config.yaml
n_layer: 13
d_model: 96
n_experts: 40
experts_per_token: 8
d_expert: 32
d_shared_expert: 64
activation: "swiglu"
moe_layers: [0, 1, 2, 3, 4, 5, 6, 7, 8, 9, 10, 11, 12]
router_score: "sigmoid"
normalize_top_k: false
routed_scale: 0.25
balance_loss: 0.0021
balance_bias: true
init_std_router: 0.0387
lr_router: 0.000816
n_head: 3
n_kv_head: 1
head_dim: 32
vocab_size: 2048
norm: "rmsnorm"
norm_place: "pre"
norm_eps: 1e-06
positions: "rope"
rope_base: 10000.0
rope_fraction: 0.5
qk_norm: true
attn_scale: 0.177
tie_embeddings: false
parallel_block: false
init: "normal"
init_std_qkv: 0.0615
init_std_o: 0.0764
init_std_up: 0.088
init_std_down: 0.088
optimizer: "soap_variant"
lr: 0.00612
weight_decay: 0.0
lr_head: 0.00877
grad_clip: 0.5
warmup_steps: 98
schedule: "wsd"
decay_fraction: 1.0
decay_shape: "linear"
final_lr_fraction: 0.02
batch_tokens: [16384, 32768, 49152]
seq_len: 768
doc_mask: true
train_tokens: 222900000
steps: 7386
dataset: "wikipedia_en"
Below are experts of layer 2 (counted from 0) of a mixture-of-experts language model. Rows are named router (the router's row for the expert), gate (a neuron's input weights, with its number), up (a neuron's input weights, with its number), down (a neuron's output weights, with its number) and show model dimensions 0-95. Each number is 128 + 24 x the weight over its row's rms, rounded and kept within 0 to 255.
After each expert's rows: "comes before" lists some tokens at least twice as common just after its tokens as in all text. This comes from a sample of Wikipedia text that the model never trained on. Tokens count by the router's weight.

# expert 30
router [148 133 108 161 175 126 145  89 115 112 173  91 163 135 112 147 130 136 189  84 144 117 123 114 173 143 128 136 117 101 128 107 105 122 132 175  92 131 158 134 122  95 152 136 132  99 136 148 107 164 128 126 180  96 136 106 150 119 154  93 156 121 148 129 125 157 128 112 113 125 138  83 135 126 134 144 149 154 121  99 139 150 105 183 125 119 122 155 156 136 135 104  80 152 101 119]
gate0 [155 155 119 151 136 151 113 155 122 132 122  79 130 138 102 151 168 126 128 132 132 109 126 159 110 130 105 137 127 127 102  98 123  96 103 145 112 114 179 130 130 173 105  99 110 153 147 123 158 158 137  93 165 142 146 150 143 114 140 171 121 158  97 115 178 146 143 121 128 116 160  93 125 139 135 114 137  91 137 128 143 125  76 178 158 123  76 153 135 130 163 136 161 166  98 104]
up0 [108 127 137 134 140  93 131  98  96 149 146  94  93  91 104  88 102 162 181 126 154 122 125 107 126 129 120 125 208 138 128 120 119 142 110 128 152 134 119 131 145 158 139  75 116 151 145 125 119 109 127 147 104 142 144 118 160 121 108 147 114 139 132 142 154 121 160 124  78 124 139  67 151 144  97 134 121 102 147 100 109 139 117 111  85 112 174 106 131  92 126 130 134 122 132  75]
down0 [104  90 138 156 155 137 133  95 152 119 132 184 170  91 121 114 160 181  95 106 127 142 164 120 120 142  86 131 120 151 107 159 128 130 120 120 119 132 157 136 176 126 157 157 131 136 141 123 157 159 148 138 116  87 135  86 142 131 143  91 140 107  92 115 141 167  91 140 139 155 126 166 152 112 128 100  96 149 151 160 119  97 150 136 132 153 121 139 151 154 111 149 152  97 131 164]
comes before: ",", " of", " in", " and", "\n", " to"

# expert 26
router [146 129 133 134 134 153 126 140 121 113  96 156 138 122 123 137 124 136 132 111 148  87 147 145 103 135 228 161 124  88 115 104  98 145 111 113 113 156 151 136 124 123 171 155 172 104  93 148 152 105 131  99 114 153 136 169  82 137 117 117 165 104  96 138 119 146 109 168 121 137 142 104 141  88 169 151 130 115 103 157 129 123 108 112 113 129 146  93 137 111 129 107 172 140 137 115]
gate5 [169 126 130 146 161 179 173 123 129 114  79 114 188 111 145 141 154 148 168 103 126 129 109 152 131 104 148 104 135 124  99 103 108 108 164 159 121 149 144 118 139 135 127 138 138 124 114 182 158 120 103 141 154 126 168 133 113 111 125 120 162 137 111 141 135 115 118 134 103 150 139 156 100 131 159 135  96 165 165 160 145 156 149 140 129  93 147 160 107  94 164 148 163  95 128 108]
up5 [126 144  84 178 188 134 156 104 132 129 148 123 110 131 123 148 141  98  98 132 115 146 121 114 136 146 157 116  88 177 121  86 150 135 125 114 121 177 143 141 135 118 128 154 119 117 142 112 177 154 172 150 129 137 172 136 162 178 117 145 166 151 140 132 108 112 100 132 139 184 125 124 118 124 149 107 162  95 118 131 136 107 159 146 114 164 139 134 149 117 125 136 152 178 136 112]
down5 [136 144 142 111 156 112 104 124 160 155 119 122 133 154  91 119 153  83 115  65 127 143 124  97 120 133  91 106  94 147 146 116 171 111  90 130 130 135 131 109  81 126  89 168 155 141 122 134 112 139 109 156 135 135  98 176 139 152 121 106 172 144 159 133 164  84 135  93 142 139 127  80  91 130 113 104 121 122 147 152 110 135 173 156 111 133 112 150 124 138 145 105 107 130 119  93]
comes before: " the", " ", " a", " The", " f", " M"

# expert 7
router [110 126 130 148 170 131 152 107 118 130 178 105 171 133  97 174 131 172 189  82 151 115 116 106 163 136 118 144 124  97 121 118 110 140 134 161  61 162 129 105 105 106 135 112 155 110 125 149  84 148 129 151 142 129 126 139 157 158 138  84 148 125 159 144 130 136 126  94 123 125 156  83 147 142 131 136 156 124 139 123 166 154 141 164 129 143 131 161 164 134 126 105 119 133 131 140]
gate0 [109 163 140 157 148 155 166 147 132  85 138 136 132 107 140 118 145 134 130 132 128 105 113 111 143 191 134 150 128 119 132  96 107 142 160 117 115 101  85 112 121 152 139 176 102  88 129 127  87 132 108  99 109 147 155 121 112 148 144 118 157 121 111 125 114 106 132 118 134 122 109 100 106 130 136 130 142 136 166 125 124  73 174  66  94 103 104 149 121 120 181  89 154 139 131  88]
up0 [140 136 139 136 126 119  76 114 132 164 131 157 148 124 139 139  96 174 126 141 176 168 154 142 139 139 162 144  97  86 137 122 136 138 127 137 117 140 124 180  94 130 106 117 124 183 116 150  95 130 119 185 124  84  97 150 118 140  85  76  98 147 117 134 113 135 128 130 109 106  99 130  98  95  97 152 149 107 127 127 146 114 114 116  92 138 116 145  94 113 125 119  99 142 149 170]
down0 [127 142 121 121 101 142 193 145  96 117  98 138  82 120 119 178 142 115 111 143 110  87 101 165 100 144 113  97  99 161 141 133 126 137 150 131 127  76 134 130 158 125 130 155 125 142 121  91 123 137 118 141 124 126 131 127 137 137 143 105 114  94 142  52 113 108 102 170 160 157 175 131  88 165 111 146 126 127 134  96 156 159 138 115 145 121 146 112 148 167 115  99 140 131 117 142]
comes before: ",", " of", "\n", " and", " in", "s"

# expert 3
router [143 104 146 100 114 135 132 121 133 115 112 149 152 135 130 142 115 157 129 130 150 107 140 131 120 113 137 173 139 137 140 151 112 133 165 124  79 146 140 111 129 132 115 123 157 115  76 138 124 143 125 107 110 155 128 133 115 183 119 144 176 117  59 123 129  69  68 150 142 119 133  72 133 126 123 102 114 114 122 154 170 121 131 146 138 131 107  97 167 152 157  78 153 107 151 162]
gate3 [188 153 111 128  87 120 137 135 102 133 129 109 146 108 167 129 138 133 112 140 123  94 102 140  83 162 129 165 112 141 120 128 112  97 131 138 128  91 162 132 151 120 133 104 164 159 123 173 137 161 129 130 147 113 142 167 141 126 119 137 176 140 152 134 125 129  73  93 155 142 134 143 122 140 105 140 132 121 173 139 168  99 101 122 112  80 121 161 158 110 183 122 164 132 130 153]
up3 [131 146 134 125 155 130  95 110  88 115 119 122 125 121 200 130 139 168 123 139 120 184 132 122 129 139 163 103 108  92 103 116 154 129 129 127 130 106 135 135 141 118 132  96 131 138  97 186 130 156 122 119  99 120 161 130 168 165 130 141 137 144 115 129 157 167  65 140 120 100  97 110 123 111 143 158 111 147 139  81 122 129 128 120 167 103  99 150 116 102 161 118 151  95  97 166]
down3 [130 124 117  67 140  68 121 126 136 127 133 141  86  95 133 114 119 153 157 150 111 120 150  94 127  64 116 119 126 152  99 110 108 170 122 109 117  73 154  94  93  97 159 121 100 135 101 168 119  98 126 111 116 119 175 104 122 185  94 137 145 125 146 132 108 158 104 109 143 128 107 150 131 120 140 110 132 129 140  92 136 141 140 123 132 133  95 128 138 109 138 125 117 124 108 182]
comes before: " ", " the", "–", " a", "00", "0"

# expert 32
router [174 112 118  98 127 164 148 119 122 121 100 154 131 132 135 122 206 132 113 157 138 111  97 110 103 126 142 142 129 119 157 135 114 158 129 103 150  97  94 165  96 136 107 123 101 162  98 189 113 166 110  98 130 101 134 109 156  96 110 182 109 145 115 125  95 162 125 157 148 116  90 110 108 142 111 106 128 118 141 130  94 124 122 144 128 101 111 102 160 127  93 135 125 162 137 150]
gate3 [ 93 155  98 126 118 143 129 144 126 120 130  99 158 170 135 121 186 132 135 134 101  72 176 129 151 131  61 136 160 153 154 173 117 141 143 129 146 124  98 150 173 128 124 137 127 171 130 116 145 136 106 101 169 142 123 105 140 114 140 138 158 161 109 168 135 157 110 117 137  92  81 105 171 136 123  99 128 149 142 140 128 136 101 120 139 126 146  95 145 142 145 120  93 121 102 119]
up3 [ 95 160 162 142 140 150 128 148 139 136 116 125 133 159 118 168 160 101 139 150 128 115 169 145  95 116 124 139 156 144 168 127 129 163 117 111 166 137 134 127 129 125 131 132 107 104 102  96 135 123 131 128 112 102 177 144 115 169 140 134 172 129 197 117 165 140 111 125 120 125 141 120 137  86 115 123 171 118 151 112 112 132 127 151 142 187 157 106 187  86 106 152 105 100 130 108]
down3 [114  92 145 135 137 179  85 112 116 129 114 126 149 125 160 133 156  74 125 128 120 113 170 142 134  98 135 135 146 142 153 107 130 128 110 125 113 108 108 162 128 119 121 111  92 134 104 129 156 144 151 158 142  46 161 138 151 111 102 163 166 117 119 112 125 125 125 122 143 178 107 118 113 116 123 132  68 160 134 154 145 158 138  82 139 132 142 115 159  99 115  99 146 158 119 161]
comes before: " ", "|", "S", "A", "==", "C"

# expert 27
router [163 128 142 127 142 147 154 114 126 125 144  98 160 113 136 122 137 164 150  69 147 137 125 149 122 158 189 151 123 137 122 153  97 153 111 144 132 157 135 137 123 106 155 113 154 130 109 127  72 106 104 129 142 144 163 165 103 174 162 112 191  86 126 155  89 154  95  97 153 138 126 130 111  85 125 124 144 125 122 113 122 137 133 139  89 100 135 118 161 143 119  89 140 123 125 105]
gate0 [151  77 128 114 139 116 112  98  83 121 132 119  95 104 188 121 142 169 140 129 154 132  99  93 111 140 143 120 146 159 144 142 146  68 106 119 100 118  92  89 146 155 137 122 156 149 119 166 121 122 163 158 143 105 124 143 112 158 161 139 112 113 136 126 127 159 112 133 149 110 139 130  72 113 137 155 114 124 155 133 117  93 125 134  69 129 131 118  97 102  88 108 141 128  92 139]
up0 [ 85 149 145 107  82 124 141 143  91  81 153 124 126 164  88 114 131 165  83 131 164  98 110 129 123 118 162 134  99 134 107 138 145 127 112 121  98 148 171 135 132  96 120  99  95 119 148 129  93 105 127 144 132 140 153 116 146 134 152  90  89 137 117 113 153 139 120 132 128  99 150 102 123 152 143 169 139 188 176 123 105  67 147 102 103 138 122 111 121 132 144 124 126 100 117 113]
down0 [153 110 135 120 186 149 153  84 138 166  64 143 120 154 181 106  80 112 103 121 116 112  89 104 117 126  96 116 120 122 149 133 138 138  94  90 143 171 132 112 136  98 141 133 177 137 162 125 143 118 121 141 130 112 110 148 129 114 136 127 127 126 145 125 120 150  98 128 109 122 138 142 123 163 133 150  80 125 146 157  97 121 114 178 109 118 116 170 149 149  83 135 113 100 103 144]
comes before: " the", " a", " in", " to", " by", "ed"

# expert 1
router [101 157 111 128 171 143 127 105  97 113 150 115 126 127 113  75 128 140 170  87 126 133  79 120 186 131 146 146 104  63 137 135 135 182 106 141 112 174 134 115 107  94 153 148 136 127 120 124 150 153 114 126 159 112 110 144 131 131 118 105 167 128 106 150 120 137 125 139  86  75 138 106 128  89 143 114 110 176 117  93 132 164 139 151 129 126 145 152 151 145 144 128 115 118 129 112]
gate0 [146  87  91 133 132 111 129 121 109 138 174 137 108 135 157  84 130 149 107 124 163 159  61 139 123 138 140  96 130 125 115 116 112 167 156 128 124 106 123 142 141 115 100 187 106 123  86 107 141  99 136 157 143  70 132 168 114 139 132 123 178 135 107 150 131 145 143 149 142 112  99 112  91 115 133 154  82 181 115 109 118 142 135 139 134 148 143 119  95 150  98 131 132 129 156 147]
up0 [151 134  80 138 120 133 104 115 118 147 133 115 147 136 116 163 117 160 116 151 175 112 123 113  97 166  96 154 134 182 114 130 147 173 106 104  97 105 138 109 160 107  40 148 125 114 185  89 152 109 134 126 135 153 125 127 108 124 153  99 150 158 118 131 156 158 157 139 154 115 137  97 154 127 122 128 145 135  95 151 116 135 146 124 142  98 102 128 157 147 107 131 116 124 131  97]
down0 [121 127 118 158  91 157 121 144 134 121 127 174  98 170 164 145 119 130 131 133 145  91  99  88 137 138 125  95 110 123 137 127  89 140 118 125 123 150 152 118 134 109 144 141 125  88 182 152 118 177 114 154 139 126 125 140 101 134  58 154 124 115 132 185 140 114 123  99 129 111 129 159 120 108 138 101 125 117 127 180  73 132 139 146  89 104 114 105 168 153 131 135 121 103 129  95]
comes before: ",", " of", " in", " and", " to", ":"

# expert 25
router [150 136 137 129 132 156 170 174 150 108 174 170 144 132 143  74 105 142 123 125 133 119 113 167 122 145 155 145 142 113 121 148 121 142 142 153 143 156 123 118 101 102  81 123 155 116 143 125 114 118 133 118 111  97 159 137 106 161 186 135 120 135 157 148 100 107 104 136 129 122 130 110  98  87  75 117 141 105 123 115 167 148 163 116 103  78 150 133 139 166 144 109 140 179 142 122]
gate5 [214 144 115 110 103 136 144 170 106 124 135 135 154  89 143 138 112 141 128 103 137 144 125 121 141 153  60 117 147 170 107 141 104 138 143 131 122 146 130 130 123 178 163  95 188 141 170 105 106 123 131 103 145 125 144 106 128 134 113 123 142 182 100 134  93 141 134 144 100 143 113 147  84 124 116 156  90 128 139 110 127 114 118 133 100 120 142 138 119 111 169 138 125 104 152 145]
up5 [184 145 183 113  89 150 135 154 172 129 146 170 105 107 125 118 109 129 128 145 135 162  72 109 119 119 146 134 121 104 133 164  79 118 167 105 124 126 124 113 126 140 150 144 110 141 120 102 132  97  88 144 116  92 144 147 131 147 151 126 101 150  86 113 111 134 113 136 134 141  99 134 111 111  99 147 114 174 172 148 166 128 108 125 116  93  87 115 146 145 105 106 102 147  92 139]
down5 [126 125  90 125  67 150 120 140 100 142 147 141 111 120 111 131 165 131 119 186 101 104 150 159 137  97 122 131 127 155 165 102 110 126 152 150 137 132 126 172 102 102 172 122 147 103 139 116  96 127 160 143 135 122 128 109 129 154  98 121  85 128 138 122 119 173 139  95 139  79 121 117 139 105 139 129  99  82  93 119 126 120 133 118 162 102 105 164 111 155 105  95  89 155 160 100]
comes before: " ", "0", " a", "20", "1", "19"

# expert 38
router [109 163 160 151 129 147 141  91 133 112 201 120 127 126 110 129 135 131 140 112 137 172 153 176 164 126  94 129 147  92 152 124 121 121 138  97 157 126 133 150 136 103  69 118 165  79 134 145 106 140 146 119 157 136 106 138 113 157 127  95  98 140 121  97 123 107 117 128 155 115 168 155 147  89 114 144 104 130  97 130 141 129 105  92 126 125  95 175  74 136 138 113 123 127 135 113]
gate8 [108 157 130 116 136 141 158  87  83  97 141 104 149 166 100 126 146 145 112  81 131  97 128 102 125 153 115 132 128  94 151 121 121 130 142 125  79 121 106 158 131 123 131  78 165 110 119  89  97 121 127 121 121 151 130 123 112 154 133 138 157 151 134 110 141 165 123 155 203 108 150 114 123 177 139  77 110 135 163 104 101 129 141 134 120 131 118 123 123 166 144 117 173 101 144 152]
up8 [ 83  79 133 164 153 143 101 106 127 170 141 148 135 125  88 114 180 136 120  88 123 169 118 176 101 111 170 108 104 111 135  90 120  94 167 113 125 127  83 115  90 167 168 122 128 102  94 139 118 126 139 150 136 120 112 112 162 114 106 185 143 130 138 128 141 167 103 126 123 154 110 151 118 126 129 122 112 137 150 104 100 125 131 119 164 130 117 111 139 155 110 163 127 115 126 144]
down8 [125 159 107 152 123 123 164 145 100 102 137  79 109 161 116 123 150 105 114 113 114  93 133 124 140 147  94 126 155  95 134 148 132 151 108 152 132 136 131 160  81 116 105  96 144  76  78 139 120 114  74 116 142 185  92 117 127  99 104 112  98 132 132 104 107 107 150 150 139 126 145 137 114 111 145 127 138 181 141 157 120 123 168 128 114 109 138 102 132  67 145 141 141 142 151 153]
comes before: " |", "20", "19", "0", "1", "-"

# expert 36
router [141 127 157 180 130 134 131 105  54 126 150 143 146 153 103 135 139 131 202  86 152 154  98 117 142 147 149 146 114  79 129 148 147 135 138 152 113 112 104 118  89 132 127 124 146 124 139 142  98 132 107  84 158  91 127 107 150 110 154  94 157 118 120 100 116 137 104 126 130 132  97  81 146 105 134 165 150 119 118 121 165 142 133 127  99 100 113 125 149 165 155 119 103 150 134 116]
gate5 [151 143 147 139 118 137  98 153 112 142 146 107 153 144 124 184  95 100 122 157 122 113 147 161 151 165  95 123 140 154 102 105 146 128 111 120 137  97 133 119 122 119 109 145 124 128 134 120  75 115 110  97 135 130 136  95 139 135 116 156 156  66 144 143 125 160 167 126 155  97  78 116 132 124 160 108 124 186  89 171 123 149 100 183  88 126 123 141 117  92 133 129 110 122 134 107]
up5 [107 115  70 108 119 133 111 130  81 162 130 102 102 151 118 151 107 119 118  79 165 158 156 126 109 128  80 125 141 104 141 130 101 121 117 138 119 134 137  93 135  99 144 106 115 127 154  98 111 145  75 121 129 113 128 143 150 140 111 164  62 127 114 123 192 138 112 141 135 117  86 105 137 104 109 149  95 154 149 116  96 133 123 158 148 127 145 133 107 174 114 123 127  97 162 129]
down5 [161 113 150 137 179  96 158  97 189 118  97 124 149 108 127  88 145 118 115 139 134 119  95 131 147 108  89 135  92 171 123 115 145 122 104 145 177 117 130 131 169 175 151 146 145 144 149 110 156 154 115 155 138 152 106 145 123 107 134 127 114 139 170  98 119 140  88 113 134 118 133 142 152 171 106 157 133 150  78 132 163 136 153 147 131 152 107 118 138 153 147 131 174 143 137 125]
comes before: ",", " |", " of", ".", " in", " to"

# expert 2
router [166 148  98 149 131 143 101 116  88 120 152 128 118 135 113  81 156 108 196  99 133 160 156 152 159 119 117 148 145 126 152 171  86 150  88 140 154 136 181 113 102 102 104 122 121 154 106  87 108 159 124 110 161 126 108 143 147 146  89  93 101 112 115 123 103 140 100 123 134 132 154 111 120  87 131 160 131 124 124 127 115 118 144 119  90 139 118 158 121 136 135  89 108  91 119 119]
gate8 [123 118  59 172 155 150 154 148 133 149 129 143 121 129  87 138 150 120 132 159 111 116 146 133 101 148 165 125 139 145 154 152  96 161 101 158 136 148 129 152 136 122 130 129 145  78 100 131 103 189 134 152 156 107 161 132 163 140 122 137 136 107  75 116 126 177 134 160 127  98 125 117 131 151  87 139 111 123 152 114 170 131 114 106 117 122 120 107  97 110  84 100 123 138 118  92]
up8 [138 113 102 149 105 110  99 116 162 156 147 118 131  89 110 146 123 108 160 147 199 113 138 171 137 143 122 118  99  92 151 108 128 131 157 127 113 166 148 137 100 162 160 110 128 120 153 145 119 123 120  97  68 126 155 103 158  90 161 140 170 122 121 127 154 121  95 134 141 102 135 109 123  86 144 145 141 104  78 122 177 129 153 132 162 139 144 158 100 133 104 139 147 140 121 123]
down8 [144 158 129 153 159 133 122 162  98 130 132 108 116 189 130 100 165 114 134 123 127 137 139 154 172 141 150 130 163 112 102 120 113 144 155 160 135  94 110 173 165 112 114 131 162 128 128 117 123 113 162  90 102 108 106 114 112 155 133 128  86 160 112  75  85 117 181 135 128 153 171 136 110 109 126 143  95 128 130  90 119 103 142 159 159 126 123 124 124 147 140 165 112 169 144 122]
comes before: " |", "20", "19", "0", ":", " |\n"

# expert 10
router [156 125 125 127 163 123 127  96 105 169 116 119 153 161 176 145 121 182 125 124 129 130 153 118 144 131 137 148 125 158 155 122 125 131 184 123  84 108 128 121 131 138 126 106 107 137 136 157 141 139 155 125 124 132 107  60 106 131 108 140 121  65 132 144  83 165 133 108 123  93 144 117 114 106 163  90 132 107 130 134 168 137 100 118 132 158  87 111 137 156 146 124 113 175  88 121]
gate5 [111 146 161 160 148 152 107 139 113  84 104 150 155 144 184 122 146 107 109 164 119  62 145 106 141 149 103 108 166 104  95 135 127 120 152 157  88 128 145 153 138 129 143 139  94 161 179 111 102 127 138 135  96 141 119 141 137 106 148 121 136 162 158  90 136 133 139 125 167 101 151 107 100 124 112 134 101 115 127 136  73 114 139  93  89 109 105  99 124 148 143 108 134 116 143 119]
up5 [ 97 106 162 136 111 158 123 107 112 160 102 115 128 128 103 132 161 147 161 104 153  72 112 125 121  99 107 115 108 145 137  92 140 143 103 141 178 134 144  85 131 120 139 135  94 162 173 108 136 107 118 110 157 124  83 120 142 150 150 113 149 167 160 132 118 133 150 100 101 147 112  94  92 148 107 121 154 118 105 138 164 110  95 175 130  98  89 134 104 116 143 102 115 167 109 117]
down5 [197 101  97 143 130 111 149 127 142 132 110 170 115 111 154 113 102 124 100 132 159 124 114 109 127 138 158 147 135 109 170 131  76  99 161 131  97 145 131 134 115  84 110 166 178 104 145 105 126 140  82 122  93 111 125 121 105 142 146 121  77 118 107  84 108  95 110 121 146 122 139 131 139 135 145  88 115 109 136  86 108 127 122 147 107 123 130 115 121 110  74 151 156 141 158 136]
comes before: " ", "|", "-", " the", " The", "=="

# expert 6
router [155  87 123 112 154 129 147 110 158 125  83 110 149 111 137  90 157 139  89 133 124 129 138 125 130 136 151 167  90 151 119 147 173 192 137 110  92 153 103 159 163 105 137 115 105 149  97 115 149 122 111 102 129 167 117  93 109  94 103 161 149 135 113 164 116 101 106 135 145 124 130 115 150 137 112 141 119 106 144 142 148  95 144 154 124 125  91 102 154 130 125 113 133 177  90 170]
gate5 [100 138 129 107 124 136 115 153 136 125 126 176 122 148 103 139 117 151  90 132 127 116 121 130 155 152 150 155 104 158 113 176 135 137 111 103 116 103 166  93 135 135 145 115 112 166  85 134 108 184 119  86 150  98  93 138 143 116 104 146 128 108 127 112 133 169 103 134 122 141 101 127 143 141 134 167 137  96 111 153 131 112 132 153  76 155  75 134 105 125  95 140  89 144 174 173]
up5 [126 151 139 179 100 119 117 102 123 115 162 129 133 133 144 108 148  98 127 132 160 115 123 152 145 133  91 151 126 113 105 106  90 152 147 119 117 118 125 169 117 114 122 140 154 106 174 117 131 120 150 177 129 162 168 115 144 104 152 137 164 155 138 158 146  94 127 139 115 138 167 125 124 130 118  64 118 139 101 126  96 185 141 112 146 142 131 132 193 126 162 123 180 122 114  96]
down5 [137 153 129 146 132 114 111 148 126  90 147 132 142 111 149 116 107 166 149 134 148 140 148  80 139 168 110 101 178 142 119 121  79 102  94 125 101 144  72 139 134 137 126 134 157 158 125  84 135 152 154 126 140 110 110 153 102 121 106  72 166 121 103 120 181 117  86 125 100 144 158 124 136 164 127 124 132 124 117 127 134 145 151  96 119 135 135 174 116 127  80 166 157 148 134 122]
comes before: " ", " the", "-", "|", " S", " M"

# expert 29
router [116 118 122 158 132 106 156  76 135 127 114  92 156 136  85 135 128 135 163  93 143 153 114 103 139 131 136 144 114 122 153 117 166 139 143 148  68 143 141 106 138 123 119 115 166 113  85 104  98 151 140 113 179 152 125 140 128 141 114  83 185 114 147 148 118 103  99 129 108 122 116 101 154 154  87 112 106 132 135 148 143 138 113 170 120 127 114 149 166 162 156  82 132  90 148 135]
gate8 [185 121 121 123 142 141 108  96 140 156  76 105 120 135 120 137 128 125 173 152 112 141 140 210 127 144 163 119 141 145 144 141 125 172 162 151 118 115 122  91  83 165 104 151  74 122 135  99  88 119 126 161 133 126 160 134 106 143 152 154 138 129 115 133 144 137 149 109 121 162 106 139 169 162 108 103 115 137 144 145 124 158 113 172 143 120 134 136 110 136 102 146 132 151 148 115]
up8 [150 143 113  97 119 161 144 160 125 128 109 106 140 136  87  95 132 154 180 145 143 113 164 160 103 116 147 157 132 146 102  70 140 103 106 151 161 122 102 140 145 137 118 123 139 126 104 146 121 130 111 150 161 156 127 120 137 148 103 119 163 157 118 163 169 140 129 108  94 144 148 165  96  91 136 131 117 152 139 100  98 105 128 121 130 150 120 115 188 139 108 201 149 118 139 135]
down8 [108 138 176  83 168  99 126 165 162 149  72 152 112 132 128 163 109 151 148 128 102 123 115 141 119 149 142 182  95 170 112  84 117 146 155 125 149 142 101 135 112 132 117 102 118 112 135 121 133 141 135 136 200 137 166 169 134 136 118 123 151 120 126 113 179 149 140 109 123 138 133 141  74 124 132 118 124 140 109 106 116 128 118 137 152 126  90 137 131  99  84 130 154 141 127 160]
comes before: " |", ",", ".", "–", ":", "\n"